config = dict(
    routed_scale=1.0,
    balance_loss=0.00627,
    norm_eps=1e-05,
    tie_embeddings=False,
    optimizer='muon_variant',
)
Below are experts of layer 3 (counted from 0) of a mixture-of-experts language model. Rows are named router (the router's row for the expert), down (a neuron's output weights, with its number) and show model dimensions 0-255. Each number is 200 + 30 x the weight over its row's rms, rounded and kept within 0 to 999.
Before each expert's rows: a language model's description of what the expert responds to. This comes from a sample of Wikipedia text that the model never trained on.

# expert 1
It responds to: Forms of leave/left, modal verbs like would, will, can, and direction or preposition words such as to, away, left, right.
router,213,187,165,283,222,188,213,187,177,249,246,245,219,188,180,163,120,216,238,227,259,198,233,195,195,193,182,188,209,222,233,211,229,186,181,178,220,201,268,210,275,199,175,183,222,210,161,183,205,172,224,219,213,178,229,246,234,191,138,153,139,200,160,166,195,135,189,207,196,220,250,205,235,185,180,181,233,207,180,190,195,180,199,178,186,208,193,132,178,214,261,228,198,109,206,234,227,205,185,187,197,123,235,197,222,145,212,206,171,216,181,211,176,212,192,221,203,196,173,236,233,224,188,210,171,194,176,178,216,188,215,223,191,209,197,209,158,229,148,190,181,172,184,120,183,222,190,167,211,250,180,231,211,173,210,189,154,233,196,210,206,203,201,244,252,158,172,218,157,125,223,191,212,204,222,203,228,220,200,232,186,153,231,188,225,165,203,186,200,218,198,204,213,129,113,193,167,207,203,227,176,171,301,248,165,193,159,207,193,229,176,257,242,193,195,232,212,202,225,245,209,157,237,193,186,191,210,174,163,204,177,161,205,174,161,218,232,231,164,230,208,216,184,205,204,230,208,191,206,192,199,216,187,216,212,211
down0,216,163,205,216,172,195,175,174,206,202,206,191,245,284,217,156,192,157,220,205,195,231,175,195,207,162,202,137,153,194,187,206,249,178,159,227,286,216,168,240,222,227,168,198,206,302,168,176,185,178,189,197,152,222,192,142,226,229,216,233,213,212,229,230,185,223,180,151,219,176,209,179,233,225,219,218,198,228,246,160,241,243,183,130,176,142,227,162,230,224,191,195,229,169,161,214,148,216,218,237,196,206,189,192,157,181,196,246,220,134,244,192,188,204,141,215,229,237,220,164,142,235,225,173,204,163,218,182,176,204,170,191,189,196,224,208,162,233,175,203,155,206,222,164,180,189,192,162,245,212,220,168,185,220,213,207,208,236,218,182,186,197,201,194,165,191,223,215,210,144,205,213,140,218,218,173,226,220,188,168,200,259,211,245,197,216,181,236,214,179,198,185,206,238,172,219,221,134,123,170,223,172,195,194,187,170,191,242,230,203,148,216,188,196,225,215,176,210,188,191,192,242,212,159,204,202,245,187,227,227,188,229,232,167,262,165,185,164,201,240,226,196,272,210,202,214,171,194,245,194,195,215,146,234,237,176

# expert 49
It responds to: Content-word stems right after the or a subject, such as term, word, process, reveal-ed, conf-irms, often followed by of.
router,227,278,207,209,229,220,207,221,207,230,211,207,207,173,245,209,217,163,170,254,161,209,233,209,186,186,222,216,211,162,237,190,227,209,186,167,200,224,180,218,269,240,206,239,207,184,194,202,162,175,212,235,204,210,203,186,172,193,139,258,217,188,215,261,246,145,211,175,221,173,198,137,254,177,197,150,199,142,151,187,183,215,250,211,214,222,212,225,250,269,216,220,174,205,186,212,182,222,223,175,184,193,174,150,220,178,168,228,223,170,221,196,229,169,194,182,195,213,154,179,196,255,200,218,238,159,180,209,202,189,146,212,234,219,202,174,196,204,184,163,221,120,209,124,189,197,122,228,226,184,214,226,179,233,226,156,200,196,216,220,188,145,189,197,236,124,177,185,230,212,249,206,204,184,200,243,157,184,204,213,229,254,167,215,225,217,217,190,258,184,214,175,189,184,201,175,207,200,162,227,183,233,197,255,163,194,178,139,187,214,218,194,249,242,224,240,213,227,227,192,182,176,179,179,222,177,198,186,188,232,198,219,190,170,145,184,235,222,154,111,225,162,239,195,176,185,216,194,206,222,237,171,220,144,220,154
down0,190,172,193,149,193,203,188,191,217,232,211,227,182,233,237,200,179,226,182,216,257,222,124,231,192,196,209,195,173,180,177,202,192,171,213,156,148,197,243,209,220,171,242,82,159,159,162,154,156,186,179,196,134,108,185,208,230,217,220,182,218,171,186,218,171,194,236,211,198,256,199,186,218,197,221,195,193,225,231,218,204,206,124,216,234,172,193,215,141,189,201,262,224,183,117,178,222,194,194,209,177,160,183,189,195,196,186,216,209,194,215,178,200,204,214,204,187,154,191,172,224,181,204,181,202,196,193,235,159,216,181,167,167,159,231,210,225,147,199,173,186,206,182,214,230,254,169,183,172,162,218,218,138,166,207,228,197,194,207,213,238,189,193,142,248,209,230,215,212,171,197,168,189,210,192,158,209,188,166,245,203,217,246,189,203,206,215,231,241,175,188,178,112,227,274,207,207,197,133,212,202,224,169,201,237,238,198,178,185,214,240,163,209,191,217,191,231,166,192,210,198,226,224,211,238,164,152,205,161,187,212,251,195,190,188,218,228,198,128,186,130,261,223,224,206,151,247,218,215,238,185,191,217,227,207,191

# expert 17
It responds to: Prepositions and articles opening a phrase after a verb or noun, such as with a, between the, after, by, an.
router,214,217,181,167,251,186,151,225,158,197,162,228,245,238,185,206,172,216,190,214,202,199,226,186,191,197,169,212,183,217,237,212,210,204,226,159,169,225,219,218,196,136,231,238,169,207,159,199,162,209,151,180,202,208,251,195,208,175,178,222,210,154,247,179,211,173,263,260,202,190,255,260,181,280,241,144,219,188,209,165,205,119,224,102,234,192,277,204,183,185,200,149,182,220,259,161,253,192,246,218,188,182,192,182,173,164,182,180,228,180,225,199,203,217,241,234,149,197,204,195,197,254,186,160,187,216,214,216,222,199,244,187,153,199,206,188,172,220,167,169,187,210,193,207,204,147,210,236,160,200,151,203,165,193,248,153,197,230,151,203,195,179,192,200,207,203,213,194,226,154,211,196,182,171,172,240,194,179,204,147,210,237,216,190,167,171,144,213,209,140,211,213,222,236,190,231,229,212,167,208,224,215,212,201,206,204,173,205,138,214,243,194,172,169,224,199,182,239,224,192,199,191,197,197,194,232,244,250,191,216,192,230,216,175,152,181,162,197,158,262,181,171,190,229,195,167,189,205,190,188,168,186,297,206,167,200
down0,185,152,130,226,173,216,255,177,175,227,240,208,169,186,215,230,193,247,177,216,221,186,202,204,252,222,168,177,156,223,154,201,196,184,177,262,216,201,198,182,239,201,235,193,122,142,202,207,208,152,190,205,202,210,214,206,223,168,212,179,199,172,176,183,237,237,201,192,226,245,205,207,169,154,155,147,197,215,243,220,166,136,221,222,206,223,160,188,215,226,195,236,226,224,247,196,190,179,162,231,174,208,204,233,179,206,179,242,163,205,179,159,210,232,164,179,195,217,211,184,161,177,145,183,231,187,250,171,134,192,179,193,167,214,175,228,191,191,243,228,206,220,130,199,199,180,181,240,185,235,107,237,248,112,222,281,258,162,211,199,176,215,233,225,200,243,219,221,205,184,210,220,182,184,179,185,218,186,196,209,223,205,234,201,238,158,225,207,169,179,213,160,258,148,226,203,212,227,176,190,208,191,219,144,229,173,182,260,186,134,207,170,214,200,182,177,223,189,217,214,200,194,193,247,241,231,209,244,244,218,179,216,193,214,243,219,227,177,187,217,192,155,181,228,188,243,221,186,181,233,154,231,165,203,240,185

# expert 63
It responds to: Function words and linking verbs in narrative prose, such as allowing, that the, the, to, with, against.
router,196,272,178,168,236,167,172,228,169,218,200,157,213,221,187,191,194,230,135,214,185,170,225,173,200,156,176,188,153,177,228,234,209,174,207,174,208,222,213,245,198,187,157,251,227,205,220,194,219,185,198,197,235,191,235,206,213,123,206,226,209,211,162,181,124,165,195,192,150,193,203,221,238,219,202,178,212,174,172,207,242,226,192,151,238,164,223,185,184,205,236,189,169,201,205,248,236,238,228,236,218,175,193,160,166,172,182,234,226,217,217,111,180,168,226,222,163,166,197,177,198,256,203,200,213,216,205,259,221,203,219,157,254,240,162,223,174,173,164,186,222,187,273,142,236,201,269,146,247,153,204,220,231,222,243,186,200,211,249,213,163,157,149,219,170,217,174,193,178,190,213,174,162,189,210,194,179,146,206,227,233,192,183,212,170,177,193,200,209,162,180,153,185,170,237,148,143,208,159,208,208,217,191,163,191,240,236,217,165,220,214,244,246,217,226,211,188,238,178,184,181,190,216,231,187,195,214,206,109,186,175,222,223,201,207,143,250,163,171,186,185,191,205,196,193,191,234,190,179,222,148,206,240,209,153,211
down0,214,191,194,249,193,226,185,179,214,183,218,165,203,205,148,182,192,231,211,209,202,173,188,164,180,183,224,244,182,161,231,181,176,224,153,204,143,167,209,122,194,148,237,189,192,204,202,246,217,193,225,190,215,224,184,218,185,258,152,200,175,251,225,254,207,166,200,180,243,185,110,246,218,170,174,141,219,223,207,211,203,189,197,159,233,206,245,180,220,235,206,242,266,193,231,210,164,190,204,159,173,183,195,162,189,164,194,188,207,190,213,213,155,188,213,195,149,237,190,222,145,186,190,166,221,213,162,185,148,234,203,215,192,225,193,256,233,178,247,201,199,260,166,234,155,168,168,211,163,163,168,235,186,174,204,200,198,190,151,143,236,211,212,227,161,162,187,150,186,258,202,203,184,161,208,207,180,194,168,229,198,190,196,238,234,166,225,223,230,202,187,175,195,194,259,215,204,259,213,240,152,200,192,238,244,174,204,197,152,180,181,263,228,168,154,225,267,219,213,221,155,207,194,170,138,209,222,243,224,218,141,188,174,193,227,238,228,202,200,192,243,162,212,279,231,208,222,212,164,218,173,218,180,198,205,203

# expert 37
It responds to: Possessive 's after names and determiners such as the, his, her, its, their, "of the", "in the".
router,200,277,171,202,227,246,158,189,249,254,237,196,183,213,204,193,169,219,233,197,196,213,210,161,226,205,158,155,198,221,196,163,249,192,205,238,180,182,230,201,256,221,187,194,200,196,180,260,229,167,179,197,152,209,235,234,211,226,234,228,249,203,164,197,183,208,169,194,178,197,316,251,188,162,194,208,193,189,260,179,232,181,205,135,273,181,231,212,205,187,236,170,226,234,191,186,211,212,244,212,227,199,191,183,173,165,190,207,193,219,254,210,211,212,299,263,224,189,180,162,164,204,168,194,181,182,201,211,203,174,189,195,178,204,230,190,182,168,212,194,193,152,214,160,225,189,186,178,211,206,146,166,181,178,183,183,170,202,158,196,214,179,141,237,188,224,109,169,245,159,226,188,220,171,175,199,172,228,193,235,192,183,235,188,191,222,182,171,209,181,202,171,219,197,202,227,190,204,169,173,188,217,268,259,226,261,221,246,204,224,189,190,215,212,215,231,169,211,210,188,173,180,202,217,160,248,214,217,221,237,141,254,204,162,205,204,213,231,180,191,241,206,205,195,273,183,208,209,210,133,188,176,248,167,180,241
down0,218,170,204,191,257,191,179,210,241,215,192,261,138,186,211,181,161,180,241,189,184,238,244,252,205,239,215,215,206,215,242,160,174,173,174,231,191,250,214,203,219,220,194,237,161,191,166,175,175,173,209,158,231,219,207,247,242,229,194,239,149,186,250,248,170,183,190,225,236,211,217,187,140,226,216,222,227,192,208,173,174,208,178,143,223,190,214,204,194,211,223,205,157,173,182,197,186,178,226,205,202,146,263,183,203,194,186,167,195,157,184,174,236,205,164,209,181,256,132,212,224,228,186,136,181,166,196,289,213,211,196,213,197,231,157,215,227,189,237,171,167,227,183,186,219,226,212,218,194,211,258,236,155,207,211,228,186,184,243,232,206,204,222,234,185,224,312,207,185,205,186,185,206,215,173,196,114,240,167,247,238,193,230,259,203,216,215,178,201,227,190,227,174,167,239,142,143,187,199,230,218,200,232,190,184,209,238,243,165,249,220,215,203,218,174,173,209,230,200,163,155,203,194,221,166,195,176,182,159,164,230,137,217,247,234,190,169,223,196,201,210,152,189,201,241,233,210,182,201,164,199,219,186,217,155,189

# expert 21
It responds to: Endings and heads of abstract or technical nouns in expository prose, such as -ations, -ions, features, programs, research, evidence.
router,216,180,206,170,187,195,224,225,190,239,194,192,164,224,157,184,206,174,211,218,191,161,194,225,192,261,215,257,197,184,163,189,193,196,195,175,271,204,175,173,263,230,161,229,202,221,254,228,214,176,174,198,225,252,166,212,178,186,123,237,219,248,261,222,189,162,178,163,225,201,255,217,246,191,221,184,196,187,169,160,233,240,229,195,162,244,203,226,226,219,186,178,232,192,164,208,173,188,152,160,238,236,227,197,249,248,200,212,192,192,219,174,219,135,169,201,155,232,148,180,202,181,250,192,230,216,225,166,146,189,212,206,224,182,195,163,203,183,225,156,238,193,228,171,169,139,184,173,218,170,226,200,247,223,184,156,166,122,222,196,162,184,138,232,217,154,153,176,183,259,247,175,173,188,181,241,218,225,210,201,178,200,170,222,192,192,240,175,201,186,227,256,183,207,201,187,186,184,201,252,183,231,189,250,205,232,253,190,226,179,178,221,175,210,204,230,231,148,222,196,196,162,179,196,189,209,192,173,208,194,209,133,176,170,193,240,187,215,135,202,192,233,210,147,268,231,201,212,214,162,209,159,202,145,209,183
down0,159,253,217,224,183,214,199,142,202,256,176,171,180,204,233,182,160,225,200,225,214,190,185,233,200,174,196,198,216,217,201,169,238,179,166,200,191,161,162,187,223,192,135,186,171,201,162,206,207,171,192,208,192,150,205,231,244,228,166,171,157,199,160,257,195,162,216,226,165,264,238,148,195,156,231,202,194,183,226,162,185,187,199,230,226,229,196,261,212,191,221,211,240,164,192,187,147,212,201,205,242,186,186,232,181,159,206,188,231,229,225,243,170,235,153,172,185,211,174,181,179,181,181,207,215,254,177,192,194,187,248,208,190,150,204,167,211,210,193,179,196,185,153,189,202,158,187,193,179,208,211,158,196,210,246,254,225,184,189,176,225,209,191,190,199,194,218,205,145,151,203,197,202,234,202,152,231,276,167,223,239,168,199,163,217,235,230,290,202,232,120,135,92,268,247,172,230,207,254,183,238,190,176,212,217,209,185,202,220,202,202,176,146,180,230,186,205,215,147,219,227,243,165,181,187,222,194,227,204,155,190,188,186,265,174,252,150,199,170,196,235,205,199,189,195,178,163,240,183,199,169,168,206,182,195,203

# expert 16
It responds to: Common function words after a verb or subject, mostly in, to, at, had, could, and table pipes, as in was in operation, were in distress.
router,226,258,198,238,242,235,172,179,251,201,175,184,217,187,169,158,202,225,159,203,202,190,190,228,151,265,206,195,199,194,255,190,205,195,229,215,148,219,129,185,249,203,202,221,176,220,144,178,176,184,189,173,166,206,242,149,245,206,212,213,193,228,187,191,225,167,263,232,174,184,247,241,206,151,181,165,198,239,269,210,200,152,210,209,219,181,194,198,203,249,197,200,257,181,210,221,215,155,184,169,188,172,245,198,202,169,219,182,198,204,207,185,209,213,240,219,204,188,197,192,200,230,209,223,215,226,188,232,255,202,225,225,264,215,153,217,225,262,229,175,126,177,204,209,118,170,223,196,204,232,195,196,219,223,207,175,200,227,159,214,202,186,157,201,170,174,196,208,169,191,235,192,250,162,222,233,196,196,125,252,132,132,187,193,195,187,221,191,224,198,114,201,225,201,164,215,188,192,186,238,171,201,180,176,206,206,165,190,188,162,206,235,227,233,237,188,219,223,179,267,230,204,275,155,224,202,190,171,141,211,189,160,191,187,196,235,202,222,224,192,237,180,239,265,193,220,193,219,253,202,168,245,188,191,187,224
down0,177,207,168,152,201,204,199,199,231,212,204,177,241,228,208,194,190,235,177,197,165,180,188,199,183,198,181,225,205,192,177,224,249,191,167,206,171,215,192,126,258,226,152,245,187,231,233,225,198,165,194,238,258,209,229,176,164,183,231,206,247,222,219,183,183,195,238,215,191,240,241,180,204,201,203,259,236,145,211,230,189,177,172,202,224,200,179,213,237,228,193,186,199,228,255,218,187,224,212,132,214,204,185,271,132,235,201,240,230,194,218,236,207,218,206,234,198,195,207,231,220,151,187,180,183,224,210,198,165,222,207,183,189,197,201,192,239,186,103,199,257,210,180,221,185,195,230,164,158,153,214,151,160,196,154,200,195,210,254,139,168,226,165,202,221,214,146,211,251,254,164,249,156,179,209,197,212,206,167,182,231,213,203,248,148,212,223,225,215,203,237,234,221,170,231,210,200,204,200,200,195,229,228,204,177,152,196,187,183,172,227,243,160,262,212,169,162,168,192,190,255,165,213,173,174,218,193,184,198,153,277,239,175,158,216,215,158,201,215,172,138,176,148,176,160,228,234,179,193,236,155,248,241,184,232,201

# expert 61
It responds to: Standalone spaces, dashes, slashes, opening quotes and parentheses before numbers or quoted speech, such as "‘", "–", "$".
router,224,175,174,217,215,236,189,209,227,213,192,188,155,217,201,163,165,155,273,249,168,218,250,228,202,205,169,204,180,222,207,173,214,202,204,190,187,183,220,208,266,214,210,232,207,210,215,205,201,196,180,158,193,214,206,243,177,180,190,202,185,218,209,222,167,153,175,205,187,141,292,219,259,244,196,130,190,155,268,180,222,216,190,208,187,156,203,194,196,180,211,225,190,217,206,150,222,183,212,209,210,222,204,201,230,191,238,196,165,234,232,186,224,182,218,223,228,186,121,210,208,222,207,167,229,159,190,197,266,189,230,210,173,208,168,240,191,206,211,190,157,174,211,183,168,211,125,187,198,263,184,241,165,133,215,197,178,234,210,184,220,148,189,222,263,225,172,160,219,198,180,155,189,179,179,243,200,228,200,190,190,172,213,174,232,174,125,231,247,167,235,205,115,123,225,216,240,238,163,197,174,234,226,209,187,226,152,237,201,209,188,182,213,166,222,229,223,214,193,181,179,170,212,200,190,234,202,192,245,236,200,207,177,241,231,223,196,242,167,187,181,229,209,180,244,254,186,158,154,119,209,232,214,217,165,208
down19,179,254,197,249,195,190,194,224,219,139,185,231,191,204,183,143,173,203,235,205,228,221,152,183,238,200,168,186,218,154,205,254,148,210,248,236,198,219,161,152,161,243,178,139,183,231,238,210,181,212,204,187,245,137,181,203,227,199,193,200,247,174,218,193,186,268,223,179,204,230,213,187,153,236,208,204,142,175,238,183,195,207,169,173,184,198,231,193,175,191,206,176,183,203,194,236,261,200,170,197,156,229,155,197,153,235,181,128,220,205,201,236,199,202,162,232,204,176,181,225,207,178,212,247,196,222,209,175,232,183,219,207,164,161,254,187,216,297,184,150,156,250,193,201,178,180,219,200,223,232,242,161,239,201,228,224,193,175,167,216,186,181,161,228,222,229,181,201,211,218,220,205,184,184,204,187,230,166,193,173,209,227,205,163,199,245,260,254,234,194,169,211,206,212,245,242,188,175,207,156,184,189,195,218,170,232,254,219,228,252,196,190,189,214,239,199,241,119,257,195,233,226,251,182,183,220,170,121,187,247,203,154,212,179,212,190,202,178,226,205,197,248,231,194,192,184,144,221,230,174,212,192,222,163,174,166

# expert 44
It responds to: Word-initial stems of common nouns and verbs in prose, such as ex, sub, con, water, power, drum, plus closing $ in math.
router,227,201,191,222,158,207,167,180,186,169,217,211,217,166,180,175,180,208,181,190,187,217,264,221,198,172,230,212,275,191,177,134,192,198,164,205,238,263,215,213,281,206,199,192,222,188,206,233,238,219,206,194,223,211,198,197,203,162,129,168,175,196,166,214,220,186,169,192,206,203,224,215,303,194,224,178,179,194,222,226,198,253,230,236,199,241,146,217,206,175,221,184,243,184,174,202,197,237,218,135,197,214,212,170,209,224,221,224,207,199,186,201,205,197,221,189,248,175,172,173,200,154,208,194,190,197,196,163,214,166,145,198,225,256,196,229,149,209,203,193,186,154,205,107,147,231,197,193,215,196,219,180,213,184,206,192,137,191,183,232,278,136,228,170,201,130,180,148,215,206,245,137,219,170,167,175,182,190,202,204,230,192,228,185,241,195,205,184,191,206,153,230,138,116,207,238,202,200,231,226,145,200,195,190,221,229,163,255,240,177,240,187,180,173,178,241,181,186,200,191,122,164,212,203,223,208,188,224,193,171,213,163,209,157,189,192,221,233,197,195,200,193,209,222,256,205,246,200,177,208,145,190,194,167,167,223
down0,204,186,168,190,191,188,194,171,248,205,166,202,162,179,177,220,223,185,156,214,235,247,200,190,199,172,198,166,216,226,154,238,188,173,181,213,173,215,220,168,158,201,239,223,165,221,235,174,227,234,220,259,226,246,179,176,218,190,219,229,188,221,199,173,206,158,267,140,226,266,218,221,223,242,172,178,174,215,177,215,157,212,164,241,192,182,201,219,241,252,201,243,251,305,208,171,222,180,247,216,170,190,178,201,195,252,236,193,188,181,180,171,182,246,173,236,185,193,198,213,217,221,204,234,228,234,224,232,150,215,217,175,184,208,225,165,210,225,154,216,180,240,201,236,210,139,234,214,265,188,227,222,171,221,245,225,178,204,171,190,246,186,233,192,206,193,245,251,175,204,176,238,215,216,217,217,165,180,226,245,224,190,178,206,224,185,203,160,131,200,248,184,177,205,247,224,204,247,189,189,184,170,159,197,192,159,141,194,221,170,146,170,185,153,173,256,221,204,235,199,203,231,221,216,190,208,264,230,172,199,217,242,202,207,215,211,208,168,210,244,161,225,280,229,199,209,252,168,198,260,178,206,189,191,190,260

# expert 9
It responds to: Pipe separators between cells in wiki tables, mostly after dates or numbers in cabinet lists, results and postcode tables.
router,230,298,177,200,187,226,172,169,209,221,224,199,160,259,161,191,178,147,236,236,199,265,205,218,171,193,186,223,220,196,265,183,212,233,143,205,213,175,213,214,265,245,211,185,243,222,219,223,168,260,241,205,196,191,214,222,209,217,201,214,213,199,221,245,199,199,231,196,231,253,295,225,195,232,205,217,217,222,239,152,208,200,200,158,259,216,212,249,177,191,238,144,183,206,238,173,192,190,224,181,215,138,201,171,223,246,234,241,203,209,215,271,183,206,225,174,215,211,171,215,188,286,224,202,192,208,185,217,227,190,199,226,212,226,237,238,203,214,200,181,179,203,218,197,203,159,191,209,238,241,190,224,162,252,202,154,231,201,200,203,221,192,203,210,225,125,267,182,200,224,245,196,181,184,159,223,222,199,198,209,176,230,192,195,167,161,227,201,147,197,185,231,141,172,198,209,216,254,197,193,183,209,287,194,207,188,209,215,163,214,206,168,227,211,216,173,184,200,225,180,210,196,216,205,226,220,172,241,219,198,228,205,175,227,213,208,236,190,192,222,213,172,121,216,260,198,170,165,150,151,126,178,189,182,216,199
down0,192,203,173,216,167,258,249,235,269,215,171,202,142,241,159,221,211,228,169,256,213,234,195,163,224,184,219,166,204,203,225,192,212,261,217,145,237,145,221,209,178,249,233,243,189,217,220,172,160,153,248,185,162,218,222,216,235,163,162,197,204,224,188,122,224,200,214,168,165,207,179,155,136,186,200,264,231,162,182,240,227,190,157,231,149,184,253,238,207,197,197,139,226,180,233,121,192,212,212,203,219,179,240,139,158,221,200,150,244,201,204,177,206,219,203,213,221,178,197,190,191,219,218,191,205,163,200,196,229,200,215,191,240,178,288,181,177,171,157,233,175,207,210,243,189,198,208,186,190,234,162,172,209,169,215,173,194,184,199,170,203,256,175,168,223,162,172,236,182,225,237,169,185,181,230,235,227,214,226,222,182,151,225,225,199,147,261,222,196,225,187,180,185,168,227,162,207,275,239,239,223,183,231,197,211,206,192,188,153,197,157,218,182,189,190,171,178,206,176,234,259,195,185,181,230,188,150,214,203,234,196,201,203,217,224,182,220,176,187,201,195,191,165,210,189,221,184,184,206,181,182,177,195,242,130,220

# expert 33
It responds to: Closing parentheses and closing quotation marks ending titles, dates or asides, often right before a line break or table pipe.
router,223,171,191,172,202,207,158,161,236,224,204,216,209,171,179,175,250,168,206,239,238,197,202,238,209,224,163,216,224,204,215,210,265,250,170,166,235,189,238,274,269,213,186,202,223,260,189,239,197,151,212,213,170,163,173,225,184,201,180,165,199,185,207,176,251,116,220,201,198,192,245,197,198,247,193,183,188,227,181,246,237,218,228,177,253,218,207,242,255,186,254,152,208,183,163,220,193,185,186,206,209,234,161,220,188,215,227,197,168,247,243,193,184,195,201,174,198,258,128,165,161,248,194,171,183,186,185,183,246,183,237,215,194,210,190,214,233,179,249,203,209,151,214,195,193,197,213,207,170,265,227,221,183,200,223,176,178,257,189,269,249,158,207,209,185,191,186,154,179,223,188,167,216,181,213,238,221,186,216,190,184,156,235,193,171,231,169,190,189,240,200,203,158,194,223,195,191,223,208,177,167,189,187,262,193,184,197,193,222,196,207,268,244,225,175,242,190,201,166,170,154,149,219,166,187,171,181,223,164,189,177,228,152,199,228,138,233,204,242,189,202,235,192,234,257,202,144,250,216,142,193,220,241,148,198,210
down0,212,214,203,197,161,153,164,179,191,235,182,210,190,156,195,211,207,247,196,208,217,227,218,234,183,199,206,193,200,250,170,147,189,201,228,208,169,153,217,211,189,213,250,231,179,162,164,189,201,248,122,200,186,225,196,202,232,186,243,164,213,208,185,235,214,168,216,213,214,241,187,159,179,227,226,217,193,229,109,241,185,203,152,157,226,183,199,196,152,222,233,202,178,247,180,197,228,227,166,186,177,197,203,245,198,246,227,270,161,212,209,197,190,277,204,195,236,179,173,216,192,217,178,221,179,184,222,195,204,238,198,184,150,218,210,199,210,223,170,184,185,185,207,165,217,185,217,187,231,234,235,208,214,202,240,194,171,191,221,197,209,194,232,219,198,264,216,258,180,216,232,213,203,225,202,233,189,176,211,209,235,201,100,236,181,250,214,226,170,227,179,204,195,232,223,226,163,211,211,162,186,266,188,243,189,217,204,185,230,186,200,191,204,172,222,158,188,218,130,190,187,224,242,201,184,190,223,205,174,205,159,176,281,173,203,163,156,161,161,288,200,235,137,246,167,227,201,188,244,272,142,224,218,156,263,228

# expert 45
It responds to: Coordinating words and punctuation joining clauses or list items, such as but, and, or, semicolons, with, using.
router,214,199,182,235,238,223,184,207,238,232,186,210,183,138,165,198,179,154,225,216,248,176,225,167,216,193,201,218,187,184,250,180,229,227,157,205,235,180,164,214,182,135,192,234,208,190,212,193,237,152,168,206,236,162,178,265,181,193,153,269,188,211,196,184,179,167,176,247,220,159,174,189,245,162,202,207,242,194,218,186,210,208,194,179,254,159,222,213,199,211,228,191,178,197,197,220,202,199,152,193,220,157,204,189,163,164,198,167,235,279,189,156,188,221,171,180,134,175,118,179,233,212,249,179,197,224,166,246,234,155,238,204,235,242,201,190,178,174,204,169,175,179,218,152,217,169,175,136,218,189,221,176,248,237,235,201,171,192,200,293,221,207,147,198,191,124,183,213,217,195,211,159,164,216,203,193,186,195,178,228,177,219,224,165,166,128,198,172,215,236,168,214,171,174,240,201,155,230,213,190,158,241,250,213,156,201,191,219,159,214,142,177,179,199,213,201,181,219,224,229,220,204,280,242,169,185,225,221,163,180,195,195,185,229,216,195,202,195,167,214,187,205,186,214,197,149,230,220,164,231,216,187,246,163,189,175
down0,176,190,197,202,209,184,226,185,149,178,197,226,186,211,238,185,171,180,226,181,239,252,247,223,178,146,151,232,138,244,209,247,184,200,197,239,232,203,177,150,201,212,218,155,192,235,172,161,215,220,180,201,166,189,205,233,207,168,172,159,160,186,176,200,172,174,166,191,186,199,233,212,199,137,200,185,189,213,217,184,183,235,194,234,239,180,225,151,247,217,189,192,180,210,261,206,262,250,182,235,201,169,252,196,186,206,235,181,197,243,235,143,141,141,147,240,211,186,214,137,169,167,216,213,162,238,171,142,262,206,153,207,232,120,173,189,141,207,236,178,207,231,163,205,206,196,218,191,162,199,183,210,230,212,179,224,197,206,207,161,182,241,204,193,187,249,202,210,224,184,223,208,151,266,179,183,196,203,216,187,222,202,182,255,187,221,142,252,232,172,231,237,177,176,197,262,186,163,212,218,203,198,140,189,255,170,204,206,184,214,206,253,165,161,217,201,208,195,187,168,218,232,248,162,210,248,197,202,224,149,188,200,206,213,225,187,186,185,204,201,189,178,221,193,227,214,167,206,147,213,239,214,159,271,204,153

# expert 3
It responds to: Words and closing == markers in wiki section headings, such as Sources, Awards, Gallery, See also, plus plural noun endings like -ings.
router,200,204,217,193,201,185,187,190,220,225,248,202,202,211,215,133,171,158,230,183,171,198,185,238,241,230,216,215,219,222,233,156,241,180,206,201,261,273,220,183,268,211,204,228,186,196,188,197,184,193,182,195,198,208,171,198,143,209,185,191,159,234,223,218,219,166,205,219,197,219,206,236,217,201,231,195,232,205,240,172,258,213,211,218,175,232,184,242,229,266,186,184,194,206,175,211,145,219,197,219,189,237,158,213,228,230,218,223,240,141,184,215,178,182,246,205,168,202,119,175,193,185,237,164,249,197,195,180,210,174,225,205,183,233,226,213,221,235,190,129,203,178,203,162,174,173,143,151,177,200,250,203,198,166,156,153,177,159,182,154,144,191,139,239,244,140,148,154,184,246,212,166,185,215,204,239,232,230,177,212,188,193,200,206,197,194,262,214,183,204,198,218,215,234,158,179,217,160,178,202,210,208,230,240,191,225,188,176,244,146,151,262,183,223,144,228,257,150,205,189,193,183,189,189,186,194,182,225,243,199,226,189,176,191,183,223,182,232,172,190,193,200,222,132,283,262,168,194,192,216,219,210,166,147,216,194
down0,183,201,240,163,200,251,214,206,196,223,233,234,231,179,203,221,213,230,203,177,212,241,245,180,223,199,184,213,223,245,210,214,197,206,174,223,190,298,215,259,199,177,175,243,197,241,141,202,220,215,205,259,231,210,222,193,209,240,212,207,191,198,227,183,202,138,187,269,201,192,187,182,179,243,210,173,197,206,223,196,190,172,170,206,201,193,189,201,193,206,174,248,166,220,235,254,193,201,236,227,209,197,190,214,202,163,192,219,254,293,188,172,266,218,189,181,189,225,192,217,216,195,185,173,293,223,167,134,166,244,207,231,164,206,172,180,218,191,150,173,188,236,229,186,187,225,155,167,136,219,228,175,183,245,174,189,194,228,253,223,168,188,185,192,200,220,265,209,195,156,246,160,219,187,202,222,236,187,198,248,169,180,234,202,197,185,97,231,169,198,235,180,228,221,140,221,227,173,183,264,206,208,226,212,235,148,186,156,181,165,141,233,227,217,213,201,221,207,177,197,172,178,138,226,189,178,189,204,225,183,220,242,195,188,157,212,185,180,222,170,182,131,197,183,219,178,227,232,217,211,214,201,195,148,209,233